From a checkpoint of a small mixture-of-experts model trained on Wikipedia: 256 experts in each of 7 layers.
Below are experts of layer 6 (counted from 0) of a mixture-of-experts language model. Rows are named router (the router's row for the expert), up (a neuron's input weights, with its number), down (a neuron's output weights, with its number) and show model dimensions 0-255. Each number is 200 + 30 x the weight over its row's rms, rounded and kept within 0 to 999.
Before each expert's rows: "comes before" lists some tokens at least twice as common just after its tokens as in all text. This comes from a sample of Wikipedia text that the model never trained on. Tokens count by the router's weight.

# expert 178
comes before: "of ", "and ", "in ", "was ", "for ", "is "
router,177,224,195,229,186,164,232,214,280,231,249,196,189,276,214,205,202,213,188,273,192,205,197,161,211,175,180,216,212,198,221,255,246,202,180,249,220,205,183,203,183,189,217,178,210,208,219,205,195,164,175,171,237,122,199,218,225,184,165,198,224,175,227,262,221,212,223,137,258,206,191,211,213,237,157,191,178,205,200,209,184,173,167,227,186,168,230,216,246,191,227,176,193,178,215,188,164,167,181,214,176,214,198,193,227,191,231,182,216,242,247,219,206,169,169,219,159,218,167,204,196,197,186,169,214,187,223,246,136,148,173,228,211,251,173,195,150,191,202,226,205,240,169,216,209,234,224,225,213,258,200,143,186,225,245,227,228,230,207,191,203,177,181,174,179,142,190,176,166,202,172,161,216,231,277,153,186,220,186,217,227,248,279,179,202,212,205,179,194,189,189,195,251,191,225,227,169,160,212,229,230,254,228,211,228,206,120,184,183,192,190,214,218,179,175,151,189,153,163,150,169,205,207,181,180,146,263,227,228,200,231,202,184,169,209,198,255,172,220,198,152,228,182,230,172,225,216,219,259,181,139,262,187,227,204,179
up0,207,272,178,212,156,155,123,190,265,196,180,205,190,191,201,290,187,182,183,259,198,178,150,221,198,247,239,183,197,190,215,205,231,210,147,205,251,211,208,237,125,152,200,174,243,224,191,189,191,236,216,188,205,245,190,187,210,185,194,199,215,221,166,203,183,158,213,197,233,236,205,188,173,280,195,181,163,225,136,206,179,164,248,192,204,165,175,189,190,223,156,200,197,163,210,231,226,204,236,203,135,224,206,216,230,200,212,146,260,192,188,207,142,211,192,235,171,221,170,169,200,229,207,148,168,240,208,166,198,184,177,222,182,192,195,222,213,236,221,207,173,199,228,182,196,182,295,167,210,174,230,175,165,214,171,214,220,172,209,192,212,193,212,223,171,200,246,177,130,227,212,210,214,262,175,194,219,204,199,174,212,181,186,177,214,166,172,118,169,219,182,191,143,220,199,203,182,181,174,177,248,209,222,231,183,264,184,210,161,257,234,205,219,202,193,200,162,181,211,185,187,235,225,214,198,205,179,225,192,198,185,259,177,174,250,197,169,137,229,195,151,144,177,223,181,219,223,150,223,224,235,168,184,188,196,197
down0,126,162,172,207,217,186,279,202,179,234,213,148,160,179,148,186,205,172,200,191,188,215,168,246,228,247,189,195,202,203,187,164,222,193,251,181,231,179,208,206,184,176,186,229,216,206,187,202,221,264,193,219,201,183,218,241,182,229,220,245,146,221,240,223,212,204,176,154,202,209,228,190,204,134,230,166,188,167,150,121,234,207,209,176,235,143,257,214,190,206,201,170,204,205,211,230,216,175,211,273,177,150,242,236,219,210,271,198,199,214,191,181,209,174,202,221,205,247,234,229,191,176,202,200,205,228,149,222,206,155,205,170,199,193,132,211,124,187,185,203,242,186,239,160,206,203,221,220,182,182,243,182,248,186,214,247,159,202,189,166,210,249,174,192,169,139,204,129,216,247,277,201,218,180,168,194,172,152,177,226,257,191,256,213,192,182,217,229,227,215,186,202,192,208,187,184,167,256,226,243,176,157,188,213,213,172,208,201,194,184,179,181,183,186,211,178,217,193,244,168,224,210,214,210,219,186,235,194,171,192,162,240,185,201,308,201,189,192,212,236,213,197,187,221,226,238,211,196,185,219,193,257,236,209,227,181

# expert 230
comes before: "\n\n", "- ", "\n", "5 ", "0 ", "8 "
router,225,206,167,203,146,172,223,178,244,223,215,159,179,255,253,238,109,154,176,233,231,218,212,213,224,169,191,209,237,204,197,234,213,196,179,239,233,175,202,185,170,217,210,194,207,191,203,206,210,174,210,218,218,175,197,205,219,179,210,205,213,201,181,203,233,173,207,215,228,232,190,180,191,302,210,168,189,164,197,309,222,205,187,193,194,202,240,254,234,193,179,213,250,153,309,188,195,156,198,188,174,156,228,202,213,205,209,187,191,203,194,213,196,232,177,205,183,209,182,219,96,212,240,202,152,198,196,184,186,171,223,227,208,221,147,189,185,243,153,223,195,218,160,133,224,196,212,233,285,202,168,188,167,250,214,203,248,236,207,193,237,178,178,157,202,186,161,175,149,219,214,182,197,159,234,163,187,177,194,236,194,203,215,203,240,226,185,190,199,233,205,175,240,176,210,148,233,168,155,212,225,218,189,200,176,210,229,235,164,182,197,242,203,137,184,157,200,206,162,185,232,216,234,165,186,174,214,158,209,182,224,224,155,243,175,263,210,236,190,217,171,192,206,215,203,193,261,202,217,245,204,219,220,234,197,184
up0,170,253,186,183,144,190,198,197,239,193,216,222,206,262,197,200,183,196,220,216,182,231,218,169,225,201,198,218,233,203,180,222,189,251,191,235,198,173,218,246,172,239,175,179,213,201,240,180,196,173,153,206,214,200,242,269,176,140,159,213,195,250,133,249,231,199,171,191,193,169,250,231,221,150,192,227,223,203,196,241,217,206,228,239,176,227,245,159,186,215,196,192,189,176,175,174,160,182,175,216,190,147,183,212,245,160,223,206,214,205,195,231,178,224,164,223,209,221,174,210,181,205,220,202,248,176,209,262,226,203,189,239,187,220,252,169,183,214,217,197,168,209,148,153,181,194,232,218,212,259,165,175,192,207,237,191,229,203,178,167,182,209,224,149,146,163,187,170,238,250,248,192,156,185,148,237,231,170,142,131,175,177,219,194,233,227,201,215,159,257,179,236,236,188,210,212,199,216,210,190,210,174,149,189,141,152,199,192,197,172,217,181,148,185,202,215,204,177,238,218,167,118,180,181,150,222,197,236,172,230,165,209,168,225,228,243,229,168,165,214,271,198,225,193,191,261,237,220,200,190,214,182,191,269,225,237
down0,236,216,196,190,234,195,231,175,241,278,235,190,278,238,195,191,197,173,185,204,216,225,227,181,248,222,191,198,185,189,187,212,154,241,194,184,189,179,221,189,172,177,248,199,199,245,164,204,184,175,230,222,232,239,172,182,173,248,195,209,230,173,188,264,169,213,186,167,225,183,183,228,266,316,270,175,188,175,195,246,230,252,208,162,166,147,174,228,127,147,220,259,194,245,225,222,229,147,221,165,163,255,163,220,206,171,210,190,196,177,210,232,151,207,239,245,203,273,168,242,201,223,206,174,187,215,195,212,210,209,201,161,195,235,204,204,219,212,226,227,241,231,190,212,169,195,160,238,200,226,209,203,190,193,183,217,214,219,145,169,217,153,248,224,175,218,163,195,196,223,190,230,187,212,218,178,256,177,208,211,219,164,221,219,196,219,223,160,199,205,204,135,156,185,214,202,198,145,265,203,217,220,167,190,220,227,139,187,163,184,244,150,239,192,209,233,214,184,173,186,220,205,201,215,201,200,192,224,203,206,183,131,216,205,214,195,185,189,246,190,195,214,156,205,221,191,226,218,173,191,150,219,236,224,157,219

# expert 9
comes before: "0", "9", "4", "5", "8", "3"
router,224,208,191,195,196,171,236,232,250,232,241,181,250,225,200,206,173,157,192,240,233,202,194,209,180,182,178,235,217,254,219,220,184,200,203,217,214,158,176,189,218,203,220,135,200,183,221,195,152,181,230,177,253,180,160,186,220,195,153,181,182,203,185,283,234,182,246,214,228,180,213,205,159,249,186,218,152,199,189,304,192,234,157,195,185,239,212,249,242,165,254,166,181,172,228,223,154,195,179,204,195,201,195,126,214,196,202,172,192,210,231,234,154,181,198,211,184,200,180,242,169,176,195,161,187,154,156,206,176,185,163,192,209,209,149,191,171,165,170,194,206,210,187,200,199,197,269,221,317,286,164,182,177,201,241,183,193,195,243,197,162,136,192,215,200,230,179,176,187,202,189,171,185,190,261,180,187,190,204,227,216,182,203,145,222,212,232,158,179,225,185,245,230,239,218,166,196,158,199,166,209,206,183,186,231,186,200,221,219,191,202,204,218,184,172,167,180,187,180,217,169,179,260,227,181,178,187,167,249,181,210,243,172,243,193,265,274,232,231,210,199,149,172,169,196,227,191,187,218,204,194,194,240,224,212,194
up0,210,198,197,214,217,193,225,180,180,227,173,212,208,207,191,193,209,168,262,163,178,252,244,203,211,137,222,164,166,182,203,175,222,224,219,196,275,230,236,215,198,228,149,171,227,183,222,203,197,181,233,275,185,174,182,234,218,219,161,224,169,201,207,177,213,175,181,235,176,173,137,224,234,262,211,192,232,183,233,186,200,155,172,230,178,236,246,230,242,208,238,217,135,152,234,172,151,197,216,244,172,191,221,261,189,232,218,218,208,186,233,191,197,199,147,193,253,204,192,156,176,145,169,187,194,186,234,167,228,164,199,227,197,207,202,221,142,278,232,198,272,185,193,150,214,165,227,222,243,223,225,180,185,189,237,159,224,235,198,220,174,183,188,263,179,194,166,198,219,220,228,195,189,197,172,162,146,216,213,190,250,223,154,228,217,264,267,231,191,230,231,203,204,198,215,190,258,198,208,238,192,207,240,231,189,209,230,197,194,217,224,177,200,209,201,198,202,206,217,224,125,197,132,190,210,177,191,213,199,251,227,224,166,212,218,208,151,232,182,169,150,189,150,218,213,221,178,251,204,192,173,240,161,159,175,211
down0,156,200,182,149,216,202,190,229,206,179,226,237,207,231,176,240,157,198,208,228,225,174,188,239,207,191,222,223,188,223,199,210,221,184,165,226,188,214,177,226,201,230,208,198,237,262,208,196,162,234,241,201,172,190,199,245,172,231,223,207,228,219,228,242,161,211,241,173,198,324,207,162,235,243,187,209,238,184,204,177,227,219,203,195,192,182,195,201,173,207,190,248,179,230,171,195,231,199,211,195,204,233,236,173,200,180,174,175,190,222,238,204,158,167,225,176,202,271,206,151,247,172,176,148,215,195,191,197,179,178,145,193,167,139,194,173,270,212,150,202,159,171,86,169,225,214,265,186,233,185,185,186,218,248,227,165,252,195,169,175,171,211,219,217,195,168,193,195,218,236,181,177,198,166,232,180,234,209,198,154,202,195,227,185,194,201,179,242,223,219,207,199,146,259,104,229,167,186,197,130,207,204,186,213,195,180,189,224,178,194,212,208,205,172,233,204,146,177,228,235,240,216,220,225,182,218,276,179,219,195,193,206,198,217,208,268,185,182,207,209,176,190,145,229,236,216,226,159,203,246,176,192,164,240,230,203

# expert 129
comes before: "| ", "\n", "|", "\n\n", "is ", "– "
router,193,201,236,211,168,149,201,158,213,236,224,203,229,247,210,198,184,211,152,218,217,175,186,221,197,174,176,224,184,277,184,217,218,166,165,232,189,217,158,153,247,164,268,174,197,202,217,156,249,215,214,186,161,188,221,170,158,196,210,230,258,190,185,223,224,225,178,198,182,216,164,206,169,242,230,195,185,170,225,244,150,210,155,227,250,170,210,220,277,213,189,209,197,202,239,241,193,175,138,187,165,128,149,201,211,203,195,171,186,210,189,211,214,210,162,255,182,186,135,199,175,202,210,204,203,154,170,215,124,178,183,194,196,230,170,207,179,170,198,155,187,240,184,165,239,213,268,238,302,202,158,162,238,233,213,194,203,227,203,188,231,208,172,199,191,188,236,234,159,215,156,141,221,216,243,116,240,215,204,262,207,239,207,236,208,188,216,224,197,205,202,199,191,207,215,205,208,210,183,241,232,214,224,175,199,194,179,215,187,182,193,235,245,183,209,156,233,183,158,207,198,221,221,208,190,147,229,158,274,211,199,184,242,237,182,194,282,216,162,162,182,196,200,181,184,183,209,208,210,231,188,193,215,211,185,216
up0,211,177,242,196,196,215,210,204,196,202,207,185,195,153,228,139,223,221,208,215,179,180,241,154,183,217,190,244,219,223,195,239,182,205,208,223,199,181,179,131,166,176,197,167,229,252,188,217,240,206,226,264,167,180,196,176,196,175,177,227,238,215,220,209,163,261,211,185,172,223,250,237,203,221,208,242,170,195,257,174,235,185,237,226,223,244,238,235,171,195,164,220,234,203,203,272,201,240,173,172,197,163,202,163,239,145,172,209,175,192,187,173,203,235,223,241,204,200,174,151,207,207,184,178,197,148,208,199,224,180,219,258,193,157,194,190,175,173,258,208,172,166,188,168,236,218,204,164,277,197,136,212,227,196,184,229,157,177,228,167,215,183,177,196,159,210,212,239,176,189,212,201,192,187,224,249,110,247,212,219,215,209,170,213,243,166,235,175,255,251,187,176,188,198,226,210,148,216,228,226,240,156,227,200,201,141,201,200,181,196,212,191,169,192,246,170,165,251,226,186,146,197,173,194,191,183,140,268,204,219,183,223,149,172,185,223,229,179,167,219,194,278,205,237,205,236,231,213,239,229,177,236,218,162,210,175
down0,227,165,135,202,221,220,182,193,206,193,209,225,228,226,271,166,147,221,238,224,238,198,216,217,186,199,165,215,202,188,168,149,145,199,198,211,182,129,195,215,184,164,214,195,160,222,198,215,133,196,222,171,231,178,148,264,150,193,201,190,266,212,148,192,205,205,191,206,187,195,231,224,241,204,180,198,265,250,180,184,185,230,167,185,176,151,254,192,268,201,216,233,255,260,173,222,295,205,165,174,173,182,260,247,180,211,147,177,186,208,211,250,142,207,183,204,144,170,176,181,209,211,159,211,217,222,222,168,231,214,211,157,164,230,232,193,214,218,194,189,225,243,237,173,186,168,209,166,210,204,196,207,172,203,185,223,196,211,214,192,212,203,183,213,196,208,200,166,238,161,214,162,215,165,244,203,211,198,197,218,163,177,183,221,149,221,206,253,190,240,167,183,239,172,193,158,192,240,188,188,216,153,242,193,171,225,206,203,221,201,218,166,199,185,195,176,180,223,265,222,203,267,229,220,190,250,251,250,207,179,138,180,205,148,151,172,182,182,210,191,213,246,176,173,197,195,213,185,186,245,232,195,202,153,228,209

# expert 242
comes before: "and ", "in ", "of ", "to ", "as ", "for "
router,201,236,251,186,212,168,216,167,251,256,285,115,217,176,220,173,176,188,139,249,212,209,184,185,234,176,220,221,240,222,205,166,246,194,152,208,212,144,190,200,203,158,225,198,209,216,212,199,197,192,235,149,195,157,213,157,227,193,184,248,242,190,220,253,208,203,187,169,197,221,212,218,188,268,214,195,185,218,230,225,150,187,135,244,190,213,211,233,217,219,223,171,222,182,246,192,162,180,185,201,139,190,206,182,212,171,188,172,215,229,164,191,163,174,204,252,180,184,176,238,211,198,175,201,214,157,214,250,177,190,182,230,188,250,182,213,169,210,199,184,170,248,159,179,204,244,219,238,225,253,203,177,227,220,226,182,220,229,203,200,227,157,211,181,242,167,176,192,187,173,136,171,223,260,270,149,166,203,209,240,199,198,195,213,219,137,202,192,204,213,119,211,223,177,243,185,197,196,209,202,243,265,229,165,226,159,190,207,202,186,185,239,205,170,189,184,206,192,162,152,216,200,184,217,185,179,248,186,253,193,236,171,193,234,154,211,268,202,205,178,166,244,170,238,201,174,203,210,222,217,236,234,232,229,157,218
up0,209,178,258,127,223,233,137,184,184,221,229,199,204,233,225,238,214,162,159,271,249,223,197,219,212,176,240,183,167,191,233,222,187,237,165,148,204,234,221,174,260,184,174,237,193,182,250,210,193,189,189,169,183,249,179,126,245,178,255,181,161,197,161,219,240,228,213,181,200,207,212,195,209,199,252,175,221,205,187,181,210,184,128,202,215,209,216,185,164,229,203,130,212,215,209,229,244,179,162,209,204,222,197,235,203,189,214,158,216,215,191,198,196,226,216,240,201,161,232,160,212,185,231,166,236,220,215,270,216,172,189,233,205,197,221,228,187,190,236,230,164,130,269,209,237,214,187,261,171,127,197,262,181,215,204,200,236,168,224,202,216,314,193,225,176,222,163,187,204,192,214,222,177,231,218,198,192,203,191,191,198,158,182,191,223,227,170,175,212,212,185,155,176,174,211,231,194,218,184,142,175,155,246,217,183,167,236,213,179,192,137,224,203,201,196,179,205,212,265,152,189,171,175,196,230,197,236,169,215,172,175,216,192,219,213,192,236,173,234,160,188,185,175,173,176,175,194,190,248,220,224,179,219,248,211,219
down0,208,205,236,216,211,181,177,204,260,176,220,132,219,185,170,234,209,174,177,210,246,161,236,196,234,202,218,215,181,190,181,204,211,195,224,240,179,210,165,229,156,180,232,186,242,149,200,150,198,233,210,230,166,153,173,194,191,210,176,208,230,122,193,151,234,190,183,190,193,227,145,191,196,154,210,236,197,203,163,229,192,206,162,172,184,194,185,203,257,153,189,260,200,247,235,184,231,177,169,189,203,196,177,214,172,198,203,252,222,202,156,145,205,146,193,230,152,230,217,136,195,174,141,237,167,144,255,223,228,184,222,189,165,191,201,248,286,185,221,170,188,188,206,243,153,174,247,154,207,219,185,179,224,122,226,203,200,172,187,202,239,171,193,203,192,201,154,245,198,198,201,200,227,224,144,213,206,223,218,242,246,202,225,186,202,169,191,201,188,168,124,180,218,146,206,222,202,207,218,216,208,169,153,177,185,192,192,184,176,250,212,193,256,184,191,259,173,207,183,226,261,184,162,233,168,175,138,209,217,223,178,218,190,240,184,210,186,255,218,208,239,232,204,160,202,239,192,202,195,156,247,251,203,189,197,210

# expert 189
comes before: ".", ",", "–", "; ", ":", "°"
router,204,257,191,208,187,195,212,240,285,236,209,200,239,216,208,182,156,158,194,233,250,170,198,176,195,184,193,245,202,201,227,264,206,210,164,216,209,217,184,201,222,190,238,224,237,175,185,206,242,132,183,187,195,202,197,175,157,213,169,217,138,200,203,209,210,123,192,212,185,231,206,193,200,200,162,190,208,160,224,243,139,205,157,229,188,251,240,186,210,227,232,191,201,192,279,190,223,154,171,202,205,141,205,168,262,239,207,189,203,210,221,219,158,247,214,230,223,197,199,225,169,202,220,194,207,200,180,206,168,198,221,184,193,216,174,183,145,199,170,227,184,213,189,238,190,195,237,232,179,177,172,172,216,202,250,162,238,222,175,162,185,201,215,192,194,129,127,214,83,170,219,181,199,198,238,182,197,178,184,184,212,232,245,196,202,225,229,202,186,201,175,221,215,219,200,180,218,145,201,250,206,262,186,224,153,177,191,199,183,190,188,231,204,170,192,166,197,187,206,203,187,174,192,161,173,164,157,232,269,204,228,191,133,216,223,254,322,204,175,225,186,186,166,209,236,162,214,211,215,231,179,181,215,205,204,176
up0,193,197,175,148,213,225,178,218,211,176,182,196,172,238,140,205,217,178,200,174,185,182,195,173,204,264,238,210,206,183,192,172,219,240,198,222,201,178,244,171,233,197,180,218,185,267,216,195,188,225,159,184,203,203,184,276,178,162,167,157,193,218,233,193,187,225,253,221,183,175,253,242,155,141,195,188,172,194,235,179,221,209,203,261,207,208,238,164,152,180,197,170,176,170,176,182,190,195,189,206,238,183,152,197,222,191,150,226,235,128,187,194,210,224,200,167,206,191,169,183,208,217,215,223,223,172,176,201,174,226,251,170,196,193,199,275,143,254,217,208,227,165,218,186,248,233,193,220,177,182,173,184,177,210,187,219,215,230,158,166,180,225,214,246,242,244,157,222,156,212,207,226,218,202,233,256,211,184,227,232,177,244,176,199,104,187,190,200,264,230,135,190,229,147,209,189,202,226,166,214,139,191,191,216,183,123,193,257,200,196,179,231,176,189,206,171,145,202,161,228,158,234,270,238,198,163,206,182,192,201,241,147,171,222,201,201,172,212,179,253,193,194,229,200,248,202,233,232,204,208,203,198,169,175,187,245
down0,177,228,260,155,200,226,184,203,189,207,172,187,251,212,252,224,163,241,222,219,209,149,235,260,196,192,159,163,194,197,140,153,200,194,268,209,234,205,204,201,216,192,157,181,135,168,154,184,203,175,198,182,146,238,232,158,193,169,249,272,193,188,173,196,177,187,169,204,214,253,228,175,167,223,198,161,197,166,218,190,184,213,130,210,198,242,192,214,195,142,201,190,213,230,205,160,197,177,243,223,228,205,244,198,235,211,183,171,198,275,185,178,184,181,253,188,160,230,202,190,207,158,224,183,191,246,240,215,165,170,167,208,191,173,245,191,249,137,201,223,177,155,195,177,223,164,209,147,175,163,219,148,268,183,173,157,238,164,218,229,241,243,226,201,187,206,205,232,197,223,171,181,223,187,172,227,186,175,182,193,194,229,164,183,192,188,182,186,210,133,187,184,186,220,171,180,176,174,183,233,212,205,159,236,189,244,283,178,226,228,180,138,150,193,160,255,253,198,224,221,194,226,209,240,239,176,174,159,204,230,181,230,183,228,222,179,232,219,234,194,206,159,190,219,205,199,206,207,198,212,172,240,179,184,181,206

# expert 87
comes before: "| ", "(", "|", "is ", "- ", "and "
router,236,180,226,217,164,140,226,174,240,243,228,225,172,206,246,188,155,153,180,220,203,154,203,217,259,173,184,197,216,192,198,197,227,202,183,246,222,187,173,173,254,153,196,197,168,140,189,191,228,216,232,196,188,162,215,162,170,195,192,216,229,207,220,250,214,212,191,178,187,235,211,193,188,214,191,267,202,155,213,247,139,208,150,224,206,187,230,216,211,197,214,198,154,213,280,241,217,199,183,179,155,208,217,179,238,182,204,153,196,218,165,213,184,236,175,228,179,185,170,247,210,244,229,162,219,101,199,225,115,202,182,215,163,264,146,217,198,188,186,181,195,231,154,210,227,209,217,229,241,232,140,171,250,229,177,202,230,208,222,201,234,148,190,174,179,166,220,210,163,197,176,178,203,228,230,139,222,191,162,229,201,217,208,212,211,158,211,170,188,214,218,168,247,200,230,189,204,229,194,179,227,205,220,209,198,215,142,214,188,204,219,224,206,190,217,142,222,182,167,186,204,243,158,232,148,178,279,178,211,199,210,230,202,196,185,227,257,191,151,211,134,134,236,183,206,165,234,177,210,233,177,219,218,193,213,236
up0,194,129,210,150,288,220,254,199,151,220,222,206,252,233,216,206,173,182,166,225,199,170,227,178,177,209,213,222,199,262,215,252,183,205,186,259,190,235,179,81,189,201,215,195,176,209,157,234,249,194,215,263,233,185,192,224,174,231,212,201,191,142,204,166,223,209,203,244,223,171,256,221,188,175,207,254,198,197,179,164,176,253,221,181,220,208,242,259,166,230,247,197,204,230,186,206,264,180,210,155,175,186,207,274,155,193,187,236,140,219,223,195,227,212,177,197,186,152,193,158,228,194,203,180,225,256,214,203,202,204,215,199,195,223,201,228,161,160,153,219,221,237,238,138,191,221,165,221,206,221,139,240,200,190,167,202,186,253,219,200,210,195,168,174,219,205,170,200,233,253,183,245,181,218,230,171,231,204,140,231,228,223,243,179,206,179,209,192,213,202,225,152,201,227,209,196,186,191,152,155,225,221,197,194,158,240,234,230,213,222,233,216,235,205,173,195,234,203,223,213,230,184,189,175,201,154,182,230,233,156,184,184,235,206,159,235,193,208,187,194,164,181,201,220,177,212,190,161,212,200,147,219,173,205,203,170
down0,279,227,210,222,207,185,154,253,177,253,169,250,217,231,176,233,222,170,191,207,179,200,227,234,217,211,158,210,260,180,192,170,210,213,166,227,199,217,218,223,180,219,215,170,179,227,168,216,189,181,105,216,189,202,168,154,193,198,188,200,181,211,224,238,178,238,216,171,216,223,168,182,230,253,218,206,181,197,201,258,222,190,216,194,213,228,250,164,218,182,221,205,179,198,233,191,198,240,216,173,208,200,180,174,212,260,229,197,199,198,198,221,154,226,199,194,235,221,231,227,258,189,227,154,256,175,224,191,205,194,174,199,246,244,199,199,197,216,238,215,230,205,140,175,218,153,213,223,215,210,189,202,216,211,173,218,193,141,207,128,195,226,193,219,171,169,205,267,214,277,220,161,192,198,189,222,210,227,274,178,214,219,269,180,182,194,155,214,215,153,178,210,184,224,204,163,221,224,202,229,196,177,240,205,188,202,219,203,221,212,189,225,215,184,206,172,182,275,174,206,212,191,170,207,197,252,228,242,198,149,110,138,200,212,251,157,174,209,180,201,239,176,207,128,103,212,193,229,200,158,176,155,205,203,210,235

# expert 141
comes before: "″", "′", "°", ".", "W", "N "
router,220,211,183,198,141,198,245,215,244,174,208,234,208,194,182,206,173,183,183,195,262,188,196,146,196,185,182,218,183,238,223,210,225,208,162,252,195,193,222,157,255,178,244,191,236,137,162,190,212,206,167,195,218,170,171,177,193,201,169,233,198,209,164,238,191,203,197,189,225,238,197,188,177,252,211,276,190,181,196,260,159,207,154,163,200,261,192,225,223,213,203,227,195,174,236,169,236,186,162,239,208,160,222,120,222,185,242,176,187,232,229,220,180,216,171,202,215,185,222,231,160,235,192,178,225,174,226,171,188,218,193,157,182,197,188,158,203,173,138,230,206,240,189,192,251,190,217,244,193,258,171,219,200,231,202,188,195,244,173,157,202,149,214,211,197,165,177,254,177,216,217,200,280,187,223,150,173,193,181,218,178,174,216,176,189,179,209,187,192,243,195,177,158,259,208,213,188,203,197,224,215,242,228,188,196,261,234,260,173,143,196,241,198,169,189,157,204,184,156,212,220,226,150,184,143,135,224,206,252,179,261,204,192,177,200,267,228,245,190,245,190,194,162,207,195,172,247,215,217,231,145,246,228,192,177,192
up0,215,216,188,192,198,264,200,183,241,149,196,245,199,214,189,224,166,186,208,203,219,162,186,197,239,235,215,229,257,166,232,185,216,251,247,219,228,229,197,199,237,216,221,185,216,174,194,189,198,188,187,194,224,157,190,187,213,162,229,148,226,222,166,211,210,167,220,228,257,206,188,198,192,172,161,183,138,129,252,198,148,204,158,228,209,195,211,218,153,159,188,225,241,234,196,256,214,162,187,195,184,189,170,165,222,168,180,204,214,223,195,128,244,189,147,209,212,225,185,198,191,208,220,227,222,198,209,194,186,215,210,152,163,212,240,222,184,210,172,134,200,184,187,175,208,217,215,195,161,165,204,196,162,210,212,190,218,223,186,163,155,205,214,227,158,166,170,238,211,255,244,210,235,245,192,252,212,200,225,187,198,225,210,189,202,187,145,217,181,174,195,187,201,145,193,157,234,223,175,177,188,268,170,181,219,223,186,197,234,223,205,232,204,168,199,159,198,239,219,208,175,191,159,169,160,168,203,177,302,179,241,223,227,199,222,191,168,205,287,202,187,177,257,266,154,174,201,159,304,210,208,246,195,176,166,157
down0,161,200,223,208,231,212,206,173,215,149,205,247,208,125,169,193,218,190,167,227,225,206,199,191,255,189,243,180,193,232,218,191,203,220,153,181,210,200,184,203,187,209,229,133,186,211,159,170,228,186,195,217,252,169,209,188,188,162,190,161,165,210,178,176,234,205,225,226,204,189,234,213,204,248,189,132,154,200,202,187,198,186,154,232,134,188,225,134,209,148,242,218,211,200,252,173,249,171,239,196,202,191,222,231,206,199,186,210,185,224,232,172,224,192,250,226,251,220,174,184,193,210,215,215,216,265,258,184,164,216,194,161,212,229,171,193,235,162,188,191,143,164,229,252,203,209,213,228,157,207,176,167,195,251,232,138,183,209,244,173,137,222,208,185,196,225,215,207,207,212,185,303,211,186,214,248,211,212,239,269,185,170,183,166,180,166,189,214,217,180,178,210,210,180,153,181,255,208,232,252,133,193,213,275,230,199,157,240,172,203,211,233,184,220,187,185,181,224,188,176,219,165,159,217,165,186,226,181,212,140,226,165,206,214,214,206,216,186,141,203,180,220,222,192,229,133,229,216,184,253,193,179,210,226,224,165

# expert 157
comes before: ", ", "(", "in ", ". ", "and ", "."
router,194,169,191,185,177,142,211,189,240,283,236,237,212,187,267,164,185,185,204,213,171,213,179,217,181,189,157,265,220,227,191,247,210,240,158,220,183,199,162,173,191,159,218,141,202,184,186,194,209,185,250,213,213,175,242,246,194,157,166,280,244,218,230,209,218,184,212,159,255,210,227,197,203,233,224,183,190,160,264,246,210,207,164,218,170,199,185,265,197,193,225,196,191,203,252,222,194,208,194,195,189,204,226,202,214,218,242,150,194,225,187,226,192,230,213,248,199,200,186,182,128,188,197,218,173,168,206,247,175,159,225,244,207,234,171,182,172,196,196,220,195,218,166,141,241,201,243,208,253,233,165,198,213,212,199,140,190,234,226,159,196,110,168,223,205,178,214,184,158,139,199,162,192,246,241,192,149,216,214,198,207,230,216,198,237,207,239,151,160,257,111,163,193,224,214,180,196,238,259,222,229,225,228,202,218,151,198,213,199,168,207,246,223,165,166,177,182,169,186,201,195,220,202,195,179,161,198,179,230,221,235,187,128,222,187,222,214,211,191,192,177,219,163,218,209,160,197,173,213,209,167,177,208,207,204,194
up0,168,108,197,205,185,220,199,172,226,178,183,205,245,207,218,262,176,171,228,199,228,231,145,219,205,179,196,289,199,193,186,178,202,179,179,244,222,235,213,202,207,206,212,188,212,222,189,251,206,164,197,148,217,199,189,248,132,205,222,225,191,204,206,168,201,180,145,210,170,181,210,239,227,213,219,208,210,225,184,204,207,162,235,212,176,187,210,241,184,143,206,256,264,167,167,168,193,121,181,202,258,231,197,171,150,189,182,160,155,195,228,232,200,178,228,189,205,211,169,199,179,188,201,209,182,235,190,200,193,152,205,163,206,235,187,202,184,188,227,233,217,199,232,184,194,223,244,170,211,225,182,212,284,172,207,161,166,151,204,210,193,164,166,201,219,193,237,197,240,213,172,207,226,205,262,217,173,179,225,270,208,171,235,148,204,168,203,144,204,190,129,223,225,195,181,200,177,176,162,236,261,262,131,184,210,233,217,213,239,210,184,206,169,230,223,165,213,216,213,202,190,194,184,173,198,186,215,187,205,193,204,272,169,170,171,208,213,177,176,233,131,232,147,256,215,147,156,191,216,170,188,204,212,136,226,193
down0,206,156,196,149,218,232,175,198,165,247,167,207,202,197,167,187,208,197,188,208,181,145,188,177,195,205,175,158,253,180,147,247,204,173,195,227,206,255,222,175,193,204,184,232,158,219,199,192,238,125,186,188,213,197,198,172,179,287,169,194,210,190,220,142,185,210,144,123,223,189,173,262,174,221,218,266,239,219,170,174,237,189,239,191,211,184,175,243,200,217,200,185,166,186,192,186,158,195,220,128,230,191,197,172,199,230,186,233,252,209,195,210,206,169,194,203,221,194,149,169,145,180,180,128,179,183,184,219,218,221,245,149,167,201,205,219,191,168,198,234,204,202,160,219,170,179,157,224,191,244,227,236,163,213,103,205,219,182,227,198,189,180,206,186,195,201,204,182,262,126,205,210,147,149,190,152,256,202,219,197,192,196,181,190,186,216,238,161,211,202,135,266,200,138,220,198,179,148,190,197,197,192,231,215,248,266,187,179,182,207,202,181,173,224,217,232,186,204,216,204,189,172,188,135,227,214,213,211,183,208,189,189,235,156,192,193,219,235,201,213,231,239,269,191,214,235,204,196,179,209,197,197,146,191,218,216